From a checkpoint of a small mixture-of-experts model trained on Wikipedia: 256 experts in each of 9 layers.
Below are experts of layer 4 (counted from 0) of a mixture-of-experts language model. Rows are named router (the router's row for the expert), gate (a neuron's input weights, with its number), up (a neuron's input weights, with its number), down (a neuron's output weights, with its number) and show model dimensions 0-191. Each number is 500 + 40 x the weight over its row's rms, rounded and kept within 0 to 999. Numbers have three digits each.
Before each expert's rows: a language model's description of what the expert responds to. This comes from a sample of Wikipedia text that the model never trained on.

# expert 3
What it handles: Word-final s endings
router:422456524427546484512504497482473514440505491519402442488457528516473506468528526537420494519597480518479488527468477562552488492494451465476453539594496485494502507529521579508529515452449454558416548398508585489443505553553470492516507450466482448503447531520449588476532496531480466492511552487531519480515427544516505495520523509487598534509503495480445494534431537506519479466528442539539519509412461557501482537441560473426502525501456436482508548550487510522569437454487560535482497508526479498513527523535536520548504466468440453513583480501557545526542447546517507458
gate7:528466524427480572549526546496457451497448539447466463530533515492580528541537560464444483484515482544455447477486535510524559475556514458505444476527581455524489517534416495576442504470388516463471496476499564482464496458497503515525493514484517436485515480521529512451480541543479463457526508593497517473508433535542514539445455502518514481525470505498430519542550533521443463480510514510560517512465450534513466553543472451568465498498427500464462494374496515505452542522438515403478449532464486419453488498457461464505441460586540465524524490538545575543459528536505518489
up7:492529580535523445584493537436411440573470509437498447458569550490522521479428440471508524513439441535493542510513524589548444488474439475529489509593523481500521541470453532473518426484516493572460527427473471456482486535526420550525490513463494551495499501496471488525479554469476488519499465400463407493444485535511509447490540510548490491472534474503492494516468496498468542551549525507513487464455516495493569534481428511535531464506545516529439489579456466520457528493498530470507430389532505517533534506526461515573439469525446484511489551474491474520460531432523492410
down7:550527463500468479374507475552519551454409480501543468504469547509531519509474559495479493487468451461510515508447460482466481520590453490477546530451545541472524515567514527483436602502470465480542443531587463569521475509465504498450499461535522508525505489506539523550462528540528484524539532554519520448523499518501481506524467571502527503569423560443536486509520433486523390532525526457525482454525480517482443500510499445548408518539502490475543496558502509490530530485559434425516522491457540512541476546474521516550557412513516482513532449425433512530542513536390487541

# expert 17
What it handles: Word-initial pieces
router:500458485484435472510457537461498572437481474508454451490470504516481527521482482521491534457531431514497529511526442554497517491526456453476431532528486446465477547527488504510468529442448446526454509418545554472522569533598501530532501493493474441466501503538487540503512455481519455521482542501507528546549449519481423559557518563441552479491462486439473515519472549457558515449540458543497472565497489545464526581443520554522405486450471497516458484477493478506514509539489469500617513482504474563563470519560564486537492451429500520536630464469476523541594477487559488435
gate0:508506473493496446515489562511529525513466490494527524551479429529594414498583489515560494502508417485530409486492459482519492520497472456467493502537502478481524539521455550524561491593472483424514506479476561528514512507509502404531482454479492489497510488481471424461552519519495477534498454513560479525546462514576425477511596545491489569438496460568500479463528469475532489472533593478524509480554492549406487466528502419483556458431539448496505490496438524529450474482540450393469468583483537435505493513519478506531436508537498480522497537513553491485587446428530514492
up0:484520438506469480464520524525451487524507551496548519522484483527485542540444461424477493493574508540536493556459518501450501473493519484482512510476416502487525502572469487465468481512472508548517531442550485527476530468492499559472591419533546422455498478496416535468513500462552495538443526614613566487486459519494416495454517533423521464505527503548483508466451400417479481533508463550495493528519488504491521525510512525491504544490557507485471502447526593477479498566460491417559476470485498505561524505462522499474495526594498418494426538520476566482416468452531431529
down0:549426479495512524512508513495504500473504449481481512520547507489487482461470514513553596466534523504473523529550495501480560495569533556527387475516522534420498494583567512498489550478451523505487473550514503468511504467445568515545478447508440525424538456567397466513581505503544491514454505517499480523474578502481552512446537526460502471528415540513596450504520565473490406535458499454582464490497489466429583565461497458468478544505519438462462490530462463480506499503511492576451480481500494486449508457490477557501512517493523565436490501520538483419553558583483540516

# expert 39
What it handles: Common adjectives and quantifiers
router:461463576455451509517520505469516575444432490448450494486454487454462557522502537517488529485536452505464592508542476552505531577566554492437479565544542460529494533520519503474531560427473448466461520487572497435485541547557520535526533480495483478528474548597445467510518427505473490528557490534509484500524450548426398591563491504441523476454487518399499483536422550534482492480558504555554502507481473568504489526437536545497478491507476486504508515535448506544489504499430439517540566495507418448520485507533512498535496459472486535532544441444547502535521496551480536484
gate1:515495496489540529501545563544523535527470490536454539500520524518413506540468472487542472533476387476543527524459541491457551432567578478530578565530488491450497535543503472515483585420509486528528502556482446495490558473562456560465475476433499530463495484515475529471486442467506498523519496446466459520481429496521470556436535474488463518437453532464546468561527534558433529525488567466446510508506532498487494524509452459373460506495525492472445542484496454569479578520486462512541475461565486492492466542415567484457408464536525510517472478528502466540403483517476497463
up1:448514460447610513478527444478521549501517542558567473475491468490526521552542487559513453572545468514478447551574480528502551464518475448471540496518508516552418560506528526491509512529501484486526476540532457462488486507508470483501501620537514511591492552502513430517503456484611415443490493411529524496483496472477531529495478493475519460519499504558498494511525514487490538499500522528546435462469481513462482480380478474458511518460462529521546496507444393595510460575449490463458464517478460487471515524537564547490472584505544482471545495524547525478552482506515607525
down1:568464543487462468434417500497499535553538464442546422394490544541509453488462492474499598512524518448552519497513496541522470483461464495474518496518439492453497474473559542512469487519513507545523527485539464495567483479513461525545491490510513439490513494441551517520501515447476559536466542512507556465548489545465459418437471565493463444520547504519516568463507474412571530468469406481502600425484479522473474463488498528489538539497493485492496489443500506411454501511509490572546471542471484526528463427453398514561531529469564520537507534380514532496492524534513454492

# expert 20
What it handles: Mid-word fragments
router:446491564467445440515440460500477541444480499446510478473509527450512486490395571565461550414490475511481503475523523522484483594576512485460425492540495441495562465527560534477480525427521470495480532485558573429520505510511454449474539474462477493482506522498450503477554534511470509504530548550529543568514519522529522489487498557433554537478506535443468484499473520498515504438533410480573538502490516559484468534482558533562437491448468495506448507545476501440536442496440522571620578556486463496498500493529508501497535428450521508489496508549501490487533442509595485440
gate0:445524542527529465450507408498479453452466564410495507472531415536451532455415477598477534482500438495552461445554517521490510580488534504485401480531527556530544478468512456531423445452469471584496523462545547417496497483535444535483492479513528488440513494484497457508559562492458512531505497550512458465482455542508535454463498504455590476478529460395486509532486514476460524501529468463583551467530480496509463507501434543550574519498537591460484512558434492507420479516485532497510533560509432508506508512485496466492523480470522460487521557519533507446499499544440506488
up0:460466628448540524539468565458550413502508552483513483499529462499526480473568482521492482465519482464474425555507464471526482472517508472506514498510591451517487489506544483473441555582480540376489571452564511557452465489540567513522463504572428565442530454505585488493472436506526456537522545458506441481493589491479516492481491465467529541491520500510498486502553461520468510573474552469497539466510508441451491495504450528488515509521455433487531467502476569515496497436506530513452448492487432426543442469540421550434505549453441461491526497518507495519542508512443486494
down0:540428490498500507508544518540467488528502471427482495484507496503543436496436514538514499435507503567455513528438551415504543579548547497581474461547444495511522559494457374532506499539541464535465436560472525488476546472474520400604515546485576536440516436516485496505506444508506422464553478452521519468471515529439526558554479509490433528509439473533479456475460509535505511435509509487457527524549467488394469519470479430558496448465447526526498521550493542511503487535472487511573465521410485455521549486446505485519554495483537479458459499489512529486521572458517505456

# expert 16
What it handles: Surname middle fragments
router:509401497451492471496562415374488517445464517446512512430508532474534574503488498513492547441548482536537511511490456506550542488523482515435448533567540457501534526482546525428429499422502471528430487486553470478504540507544475555467515487470480436527470549556491485466516445532474486442505571515465546585518478575551465523460495490494547506493447524480536524545506503526586584444519395489502515503512480576470508578490547539480503520495492480485418509515492425578544495524484527477536499477503455491538476506502503538527486473439497579493481492482576485516535469451530570486
gate1:516479431527431531505453596460429574490497512513428526496478492537541513491492587438480465514528449466513539494491496469526487503540453532598432529515493460530518497423523502520441454526516432476528476518494472497512483475541431472508452499510454433387444530561417518461577516549485474468483545488531509490552461557498522542454483555491526485515474437490535494455527502515522462502536494505512472454381464474471519491621539483519504523535546529501527501422529546495581477534536415500472489549531524493457575434528535497504539503454519518509481468535473573543539457479521473488
up1:557527392504545497539471473448532482511527517438493462498505497540471472557458507428515516408513561501539540475493480492578495508506414555567546450565397496478520515507512547503479424463437487478504497460517428539462503543550523480529488579524481480404545577493552463534502505541471502467478496582524513514511496512459477509472531525532544508541406577576479476524446513476507503537520512531520487462542512573463497492484545462530517536473494470427411479465508526432392505471483510520451515517546460461537487485482542497549527518539477541539453500521568502508454490446484531572
down1:526498494562495500478551442502513486530542463569456429450507481480497517473535452540551515543487470531460513547500492399352468528438552440454514441454520487509470509552514450490569513563482455517494522452436497482502495524444566486497477431392506486504497488536549577464460555525532505525546497505539516435535546450466403512492460503492538475481511525584468518486526493505485596514462486542593490519492525491508456500521486480522536504478423420530519529483525508558547546489557517505505513521465449533522477577494502537511483515515531446491514549529530516480507387510525529421

# expert 50
What it handles: Final a and countries
router:511480511453535463507466482510473540484487420445460465453507511470473517507491496528509546450555453489453506434524428548508509489510470416439442540570520480545479503504545504472456545513468420535433564484521520457433537557509516544546526444491433445523479530546452515501530486517480476447496598485551535498544466551499499485505534522478573470470448495477500523542450554513566518496572469498580516469524429517450507558466566467524448517445473469508470499550506546495487470420408515482529534604513471506576517570531578503553542514430523538514519478488533543483566458507521561516
gate0:468476449452537529524499534473505407534537471486496538515525510561499481552578552503432520491430540519488543522491396501481551501498453520566457439485526542481513485424500526539472591522559496427396535445505489557497540524447543469480480541491408607474454540395567502468576455489500489480484503477533452507495484485533554491528463527508531488545534469493443540481469544525499490485523526492473496498473596474493444476529583486509544467474464536467476556513444503491538506470523529534534487462514503502550494513530421540509430464485502502547533458423488490467486424447543445517
up0:501544493477503504471524522488581521479485501506475517509510458509527544561509486528454510521451483508477443557555502494483510530409462488453537499564510571502503525510538500488550438496452454504492449460508462492513590519562526584513558508407486427521455462506507541486513512491533489481471580455497521463530495494529542428462543437544609484496548406438513452425505481526545529529490495557555462464548517486476516539544521478493513465467556517580488576561539507486429479493589522477515512531444475521558486444505531517558490483635554488454472479550513502573545487547530484522
down0:547563475475469509538508511491462503442507484513446539484471568544418453482519459435514444521544460497495492499513514439543555454480566478513474476416466493446450556558469491513454547470496514506515502500504507445513469486379558527489484446546535479456520459499470612552419467458491488520519430494493510494523550570482514555538522454444447436461459513540538459530507499481518503529555456493484433584523467523546518438508468543489522563456471513463486511473492483489473491493550471429444528495519490569533488463545530539397452524469494445417471508571508496564556500473417493484

# expert 37
What it handles: Mid-word fragments
router:480482552425445465532464548505481558508505515466496463459488545474480486539451510513493502509549405546479496492481423552486513517562496483497497505565493480495535538554565486477525594518438465581456525424510534468498509519549487470454498482531474428489549489583404491479548480515483449516522586547511577521532505550474412535548520493473533502475505503455501498526488477470547474454519522517536509548506499564403480470482522467470452533462475478502520516487504481480492471506425496540581576505517429523472476522453521505524505478419542528538602430529539542506563456551535613522
gate0:544503499422446591523491485462535554537555521552453503477496482415522523491470448493477488518504465509466492520475615485457500510460430450473497464556426556515480573564478432541547432520493439506523558488483481458530511514572499471529533472465516465502531504498477443427589535534500465568433536515485503507428521462471463516478562436451445487473549499501501516522516546561518489499440517513442504484535487478443533470450530501589445456489502541515568516519456512443498488510419426519569578573530481487480501468516523469502443470496505485452494531545475445428463464476476527548
up0:488532513514439419485543560498416496464489577515518503453524460526476530499556469496478448569468389491559495515450453505502450542442485535507512494469571465531509499470572494450572601526523501580508488430470524523554471510492469481488497509493503544508473413484512534499475522423451456477540479507546507467524481532522407506532519519503466493513497496515543558526520479541510500577462515425507529514537476523484508480587534506519535492413544481353524489492449493600498448468505481517501441540530500480490532449444484448448562504476504540486424495469547490474483464542564470506
down0:497485501568590497439490545505548514496479493494475540530507458600466511534516555458517510474523609479511536494561444496422473491553488497533523477499487503485510421482443523526524486554516443446487458551546460480484516460522527512495517562487524485484505492508491503421525487453505511513525458554458460489564542476549435524550582542519545490496499473485450532570466539509444498504488458554521545432573419515501552563480540515511505420547508505547534447500462508543464482546519593504550455470539526410454501466598598558505555489518521525567555567520495523516448484536503528491

# expert 29
What it handles: Early word pieces
router:455455584490500499558472519506466549490488454469495475466500567447530538503455523596497503486525506556474496484509472585510473485529515449436466532582512513465488512559521528493522544437481461541436555478516492456539484504533505508474495393529490441476521500509445510496526465461514563449534560472551554536535515542507419565521488565427485470476496562464453518552420493509527477466494462520526447479480462516478517573529572485504419498463426493486468510578500496452560497501410485532583486510500453549536544573496542516501492442402495530486613485495500512501533470482519562512
gate0:526555460489483511549450535523490490512485484557432410532506518489572508430471529500568452536493500458489482539529528485494510509558431559399535490529504477521483540475472545524513609453443470487465530512473442530450503483530509420568553481446481512453494489483469521523560500541540559609541445495429555505488505535542467495492613548479456584526493525518508536486409548522476530542437539498511500455469540482464524501562470508539443530429536482515480459485421547459548502524542521537532490545521505531533520533525489494566517483485524440542527519458534495476540530549583489454
up0:501451529502518534492497565510551469532487501434482577510471449461511540520497456509499499490473432434462473431590496544490458497508555535523582445416488511461503517556451479540521482521485511522509521461539430516549501535485488483585534536503495498548486577564480488496427558522551504484474502496490528426527502494491416530603499406470588428486469525521474487505518503471513465526494559529523567505420447491481483509544586556589475503517527501447502543503488475440521548538457404445516474525505506498491471476424509471423534487444489567462529450510459464572523490486518493522
down0:510453484436502522526527460507470477477545527535522569547469520454387545449445548439513511511522508426484505559480477497540518588456494474530577450513415499600502515529507500511478501537597497488527475523572485504442510526558492505525522545512514470463513498568449519512494471502483500540556553508532487520506455490458513497520551420465419448451543467494518459498538549455508546521490482483526582480555528499503483510470584571536532578583474514487426550558563471500518511474510541474552530565480464529450503497490465523532510465541399431507534493519440435465473531518481448532

# expert 34
What it handles: Sentence-final periods
router:466406570442547468485517490475535532417444491491499474430543488491484567515459498511479507505563534577504496510484495566558524501584489476448465537567556450482513558533477557494515558504512477550463535423527517468464521519501465448534509454434425406510489557564481499481537475512442533529497531454567487516570480510518450500516530462448513466435579520475490529504445632562540486513504489564559513522516512541473500562440498489520481505490462440501442482463490530483526497481516558497520554531565448519534474521515530527507463454419486509478574492440519436538513436502533510491
gate0:457501554474515475502598506530510575471430492519538385507511513466483558548444496484473525529518453453533463526500489503509490529535518363461531499531472560476501476540519513497500504516533516539498540460459459485436573491426516427517487450439502426510468533535572430539589515560515482515512462517588603504535499419484467461457508474444504528493567474490455485512408502555581461466547496529476472524486469410539445553469464453481550544479456561476485557461498489491508507493537479526562495546501484494492489516502504500517491458507536511556443489540503509540549431529501519506
up0:435457521478561500459542585512516543484496476536573512500460505548490505530436438499521492470497510546517537493525525527566497521498477411491503504528533530489489503594478457444539470572504526511529491525441498485453558506435466445546537461488432556559518423481528499545452520485514558540560478494571583489501571462520483510458507495435507500535558522507464572448484476565540510484484562497447457567557478450532545447511589450493482458501498427525563432405536540474511575457558427435521496517495487469519500428493522535515475523457575470498471498486449531523478529497473505473
down0:509513565524502518524519483472569514442469404528533476563508477517444588569517404493503481507555526507580423542455491472477505483490569457473565429521498536509548476505572505553449537523523508408547526510485561559523505441489515475499493510506593498491462546493582523503521512567535514509484452521501498441497473485445483490545487510495485542510481502436505509464551501457550480533484517522503472530585506399504521497457515451469522546503452549488506452531550407526513453525503517485522534562471576464480566526486487512491575590562518551571451510522518453514524471571470544495

# expert 13
What it handles: Quantifier determiners
router:418472576446455523546471550476528548483448481477423455506410489465482534533501503541478531507505483545447544511541451533507556502551537532430474547546502428530488520548462532466532543430465461471484528464537486464491558571533428500501450513521477486462486520598456530504518447484498482520541540481458492547445489572473450527567477487493485508460535587474444503519491550577551513460553518515596473552501511588477506502408490517454473509454471465512473523499479523480507491431447535531538494498495452534558446534479601529510474432460478522534529429501529461558542476537489537512
gate1:563477503465516531546445561456535498550505508506434534521475533412547456462431533515519510567508547478477517547484471503541462502461579490516498561491449494510412486613513449497515550481469453430478466408485467436471488487460538501495428456481536496506470492489560486480449604554506529501512492451419524469431466498473440489507473597566488521541524510506508411544487446543478532575520535550476476520440470516464520528517509493487484581516570444534470576461383499481483527522451489514511528473508477477496506538518575525504495491514525504486486489526468418485450494470482541506
up1:501521525514525475476491468521438585488515530525482555489556537494523592466461517451447544454470548461456524532467533450519601468482544532472520454488453437586515510507584539524503534520562546521462497557519511512495516541510486548442564488546519505474458475532515456493462448632514488464490525497530482482494546477500503523479532473473492490479533517545472453428463547472443455543466506461534473497500467473484545532414509539539545486549451493547493502519577544519502473503436469487544522431522505413447613488525479480522500531536516554464469560473555460419523507508501488376
down1:469502533529484498546522500521557488491518524505433465519455517509497517530493520470529497517483474506530499452521459553481498526496512487514467588470523514517450510540467445515376422406476458445465467469519476512490430441473498518439477446416505456524571499486545512453544510539500521517518471386425490427467461504483547544548542497532537514522465480525578492527479471570483491434474540520435529523500529574499523422509519487454519460441456551503479483451519507515516471506528618578540470405523521558510513443469533482522501527426390483495531555557514549523515518493452516530

# expert 7
What it handles: Percent and measurement units
router:473473525457482435528522476491513505487429510485413461503442511517500500527486510513480523515547504507513479552525457567500516513498473492456478538501519421446500542582523543470509501491496479494447516427539533436466526508567492456519511410506518437498510502542411566494530472497468461468525609509524525572561443508549451563516503501493563502411461528468482463545471519463515545430555442510539452586509496563485471539487531583537446540500412501512479517489429503497530498455462538511526558472473432522550495514530590514521529480466507516536614396454498493490520509495478568492
gate1:528488422494533412571518507512472467543581464467396512488548529557555418478506494489481475478455479530508456516478553497490517491473547498506493473448439440500491441464539497536498517525464475526498539470474496589501538470532476509499463433534545452563471488574511523523524517516500514454617552450570465474468498443497489580387525501527494451526469498463515498598505485524522540497550522464495494533488429467499457501474500557538516490441430561496485526476478494548542547450502459529499504540490481493463463495514425542547492536483500612539472498467520598485570513480440544474
up1:540497481508491561488477505511491513496528563461555491505531523566550613489481543418540604533486550521482492434526417513530459470525580417515466469483427529467572490509500499472447549483579475554555503479551529481533488482492513525433440525468531496536487554497568479474568425462557544407464475564481456504486544545502497550502483494556456426546505574552480462452451504448557429500486527495482540535488483410501505484476555513504532490471532528545496461505523496529521486516414407511505485511532540510489507473459481516530493497532461486455520519435477464501544497464540469580
down1:568401476504473489450544475553465484516450501503435506484503456510512428479480457510475475475425497511448460462445523535482530543517452618452511438475559490534520492556502465533514544511448515469429582533489459538479496558481580499478446498574466501456466464537468589452489545577470467467530511479551457510473467494536512518506561496523451473549469502579481513514467507619481504452548610445461462499538487530507498505526530525421508513494441510502523530534450499508533453457552519459519505491533506516511569585551504535468475537460536555570547486462489485485571511527528504493

# expert 25
What it handles: Infobox digits and fields
router:475435569493446495469509467442493499493470436470447489475535537488443480479422514547415489470522495476498591536514433520491559527543500447453513524503483468518480527495533536501489495460485455524476510495517529464465543490522443576502500505474435494502518471560481523492542454467473506413471494556538488542501458571509483518579478498509569490441500461442494513574498532493540508490520423513509486507531469532418468586510536505540433563514463496548448550512466460480499409530489568527483529514515413521527447546565503491615431445518449466498589446488506462470475476546500601487
gate1:470451490524517651465451437452489499435488531596507491470547510465467426444464491546427436471431458461482515507539405512477509528515488469481482399494501559414517487476557499513469478444472508454464480572478448428483474555568515543552500435465504514564470449517532479424512474458503504484459497474435560488476511551490505528496476493522462488539548461534485542541410528493496454455491487501492503497472457517472505484556541515511482514496545511506465481527547509506451499487477480392498437523525488551521522569467533458538490485464517490391460556512475444487489481498461471547
up1:474538508566491444522503491495483484505491463462441536505518532550517415504523555478514493495562464529455519439470523535523505534440522522534432525501464527505564584456447512480486565464443477393536534418558534490494534429511530455440468533470484434529513500544530442470454445464546557523565501488550453501470570483546457544539544462520484512509436427507532494565541443461483463486491475482446482488527491477550546509500548470436516495492570553537562504509507469461501487467510499593497595436483532458417485499543602468444519460524508485493546573545487502495480517529510445473
down1:496527518498499505480535463459484521443529580446564463522529546488491527490500538490503512489470493543622534500442551452511446525530450479460486427523516448489529487518502533447560545536471428521494525515510494527525512538432502482494469517467545505493520515425476490471464569499490472495439530533496468535460506528568472512503484474541487495451479515531437479531436577547501535517554490521582429545501581484523512427401466489500550492551452505478426491507393458491514496453430527549429478485495632433514523493480478535507547547500509499560457483474463564534584522466505574473

# expert 49
What it handles: Mid-word syllables, taxonomy
router:497511489419536460502489441507493561472529463499515494429453492489435469520414463537460529506503482543529528450504443536504536538500488488487531590565521458536553496490555533452439509438501498546410546480516508486494495563565457482491549477537442472548529525586471506502513499513491458493478574457449558497494491542474428526464514463442505489430495504459503465549530546525566523452530505557521535510522476530458461599435527581483411546427462475524479515481451509456522476516449489489596513508479495505553500509517587547563492413392507532486487471471534484492511456509515561518
gate0:583503477464559489483515459446554569515496504497530468487528405459515482452530505456521524502470436537483509513476481499462482543593500557532483504591458531525510549494535569481512482464540553526425505502480486605443468496518540548567525482513443561577492569593548499493540414560503449559464523479491610497561466531482477539505483438459493483457474517540563501481479445492522491462529537531495469411565440527459521494503473497529431493530530456526542494485463478507483407520491501503463550542451488469514536479492558491571520521446529505523461502472486569569516539520490533514
up0:500462465481450461514457553518546555516510552535462465462529480530532456506457528439556549527502529510475428500458493490502543479520505475546487489489508560489472490479512539513584467500486456412512518542424491518502476484516514480509554469490523516507447478470495497525528518596500431538467545584552479463536458430492524592510548563483603474527487501480530521563508578408544434560572550517467463439469487448489578528517485540479535519456474528476482639536532553505452430482480494456475550481426478503546464526495468547482570532468493512506512498499469437509539493500550553556
down0:501522449508540527502507475481426465507510471492495573480486472459470533530459511576504482484533383502548516458536504536474417601539527524402445532459525472516537545517450453433493513569478594486469488508470495463554559487466446495476504468442492504545551530502503506543484523473507509462444565476547469514544472535543509474483434427522490456461494553464503455461474491517509395552625494511486512462551515504589539488466423527501480526418528511541559472457491529536488446486481567544448540480501567512536535505490438529526463463558561514555502512524488508455493507463523514523

# expert 47
What it handles: Final k and t
router:447488505451481485520456508493506541463410512510482442481500566509536562516438492562499532480516460546493527446540483517528525520519499512474493527519525475546494571522512520487485526430502450589428557445565531426464525580512490510461517481431510432433510543507443487470491457449377481515538529507518551519529474536531449493487519492452529500465495544488462512508501534550557481533511448509548485579492395593442431515509554527503452471428472453512432501510466527513480458493529507496580495550461462497479490477572575506527488443485454485519493533461526471470524386497473579524
gate1:374553456536474529556448514521478541580508479497573540527461507498551525529497470492514419485500521506563494390555489487539499522459450448563480485485427526572486486584523510507493526495443473501515457565580526475450470489472504494462480485478500453499479507476423410494575423520510498509500510493526561429445451455511491509566468471454447466545464558503522491428517459511527441487496471445522451557482474563422531461524469460544498497464460509454452495488515535531472529426499496539453481492518482537483490475482585442555425473535441515459490456525518509457506529549522474538
up1:509512506511505551520502451511489547540419502514489507497543554466545488506434527529431389507557461419436580539478574534554480527500509478501453489505503435491513502479515409509495479397500541505563461463472538456521534555482508479565470495517475484442475476484531463456481497492530496385575477468531490464477562463566488469484510537514489493550521491525599515557487545488535457508515490536505459506485455504425498534549516518497531477562501504545490481448426485578528521530490514524515480565456515465481478425519402507460440504477538486532501526459371533499483461553509432487
down1:425459480512494440526545491503570462441496483489501495528466426518495480506534571498490547498513516471478426573518528519447456511436509499465511515455517469480526450482419498552461526541535454444494491479503472479505439463526433501481536514532505486535481523565538514460477478496493538471503474435519634503510539576537470443436497539543573488494542465507459468480561464467471455520484542492481479554471484523527514472468440494526471528569584583546516485519521501490506527476510523462489412443490509438535466531494567528507484464496506589479568511552505424583560542412535583570

# expert 18
What it handles: Letter t and diacritics
router:472425500407497522536446443497521566495452479517450442475478519495524534461476511540500533469545520556505553478529494552543459471493471525470469529534539516492445524504534576499521571496565474520490514421563518507441550498504495518469569460519477484523499539540428545503503467425466487490485569514465538526486480519501484554556585506468546454440449492492530481500484538569507517446535468451501486543481433654525470484470565491551513525515426503501465526486507512508503491538481484528576519515465489476567479464565599496579435464426452499522530410513515483482541445524555534471
gate0:488519512535466468522451487478497567493537486452456536494496503505495493497452512509512449478461479517439436536502469464429443507549441562489468417532524554464546481594531531519528567502487502590492479488594468540573462537492447426430445465527552522534430474518528499502493578372516536510462492520502549515534513483512502542519491503472535491423569511569505487492523506519504453519515513494488557423493398517473455453522497465498482419414479574530456487572493455525488467509543482562593483480479484536509502517454498510469501478561522487469509520552462466519542453518581491550
up0:495540448542540474454540578551548504451550550558476476526482505461526528480493502502598440571523452496501513457502515463460558551507436497468541526519502479478523459464564483564470498561466496488524502450480507495549479499507439473454472621566481435519472541495471477455551485542448479514464514531494564568489482483501613501514472441485469502544547505537510461534503525472485459471576434440534485591480509531534527470511536496468544532493556546516480495497523500507465472438493541539456534518567520419454504480522510559514497518443504505399424517488530459434426511492567578472
down0:459536528553473600520475512427463466401506497509474490495457545508476539507483486489478586445519433484438503441509483505503508469506515412400559549498517519568443540554497507464574422475509549477501450533470516456502459492561461462511535448512532449486542484583488519524529518486462578534492529484513508550524517530490432455545487540514445552551452505478477478555542495544569523466406520471495490510497509522577479499463498492486498512419457487554495542451452426498502514528546507444501441551537488499538563504503475415454441435489496416493452523519459546563539511507518477478

# expert 4
What it handles: Taxonomic name endings
router:506500488471444490534483519500527519426508449479508475445449539508465488504497537519452480471517440582484511462512449535518573524498541501470443546573460505501548506504492490504512516506474445543447532409536491430544529506553406479528489507475479436462475493537445519506537486513412427554525551449537558499560391500460505558462522496496520504470520516480498511550475511467548526504569471506516492563490471491468521575474531577458389549447507478453442564512453525477528460499440535505537494589485458532568493524504516505527466437492505498525513498397546502446514403542554554473
gate7:571507526459473503487518480537518579428588456448485508475484459495570508600434586440534495483504468539541519506537527513477553587471507583486486434550534497459574477515441480511512485509443440560538552488445513414489562448502444486465493492514448534496476525528509498507456506458446474493425556458531516529523533478428547554546528476460538473495503421511465490459512506526526525491501487540482433583430504507535534475499491538540468460500520534483462554514452509522467432496454497462505429549477498509523486465468480509509457561461493537560423496452515477517454487582487597507
up7:453506502505559503513500493490536461542511458454502484528506483564436471521523492573470445483470430528532450474511448501631557498531484483498494509542491505526520448520485473519547516531546548503470545500506454501453523442535432510510482601479462531459472491474523497548506453522455554485486530483529397474503445469525482515448459523545546563510503460505516492599493401545523527441499509475481475465480522440504501526436519523408516587493513447516494520484496497451542528475434551536448442543470468433542481459492482548481467523539444575564483469395509496427438538507438571502
down7:461519548490508497592495458469449454501501557542570491475434500439519547446487491416544514436563472488495490491441496452499415439476523449443615459437486479515533458462533465482512499486563477506519543506523421601512465529514478518539571470484545454490427498503476546503498481535433625562565449484545569499569468491493482489513498527538457468508458452492523532488560538495459442510552520437450498509530471521515506470548465430502551523495476489488509513497520507459569463492510503557507591512459515496474465543416460517506489500471487481433522557516463483537521549483471464528

# expert 48
What it handles: Digits and word stems
router:482389537465493490542458490466451550466430512496425434455511552508509498477470530506482564491500485564483510564509432533494520506581486510418471502548496488437539570502588528517485521405516480529478534425538504502504556501515483529474524434469510484500497514551464520479535488481450492526520543535460507511498502554571477474448502508502527506515487527403486502538434528480533557506519459487522493543474507518451454571480489540468471496491406491532439510585491446493557473472509491594546557454483412520556447522528550475566465471433471494556599448466478496547574463500513500495
gate7:496469557451531578518438506444487515493519549478488539527546512443490448466511500520474498493474495495545498443517449468505516532496489525463511411540495362497511536507546535574538473514607554514540502461504490510493509558471500527498530525480547502531550519532554499492548433485431539572496484494470437485541522440472544522492469553523503508458454527518386484493493475453543472459574541491459489544498534549435502542426497527450496507473466459511451411528593542410461555521486487499422494540520455489539468407575532516484462533483482492513508554480525458565434511515488540519
up7:525501528535528458498537539473498447530452536473445504490453506486541504476469503524466494434510501520513526557433576518457506417553474546535524446541557507442410576536492520466559468499520530495517522429427452584595516480492484499524501508491483514517494526577493500453475488506476581478492528545424476514477474515520501538464535477499578489570504582525558574475497539438447540524458505482488557464478409512598507512465523499474508460532541579500428460500404498533492530545479490469520520485504444528545503447579506424506487466472543476542454490487412454461510493504457553514
down7:497474515502496532485505472502496490470471447474472406564541478565456530479466476605475484507507454524450464452479490515535485449432528588544498540490470513495591490481499513479511413510495504465626548533440460520478507492562469418509540525537470441504477473502515528428473404462535512500453521551499491437475417522469482461556493485463470540425424537519501460507476410470514471428531509481514450551499485475433588484451570547498515499505524497493535496508534477537536453489485495499553469519441545550488472489512518489492443476483564482408499547549556448444520504463520461546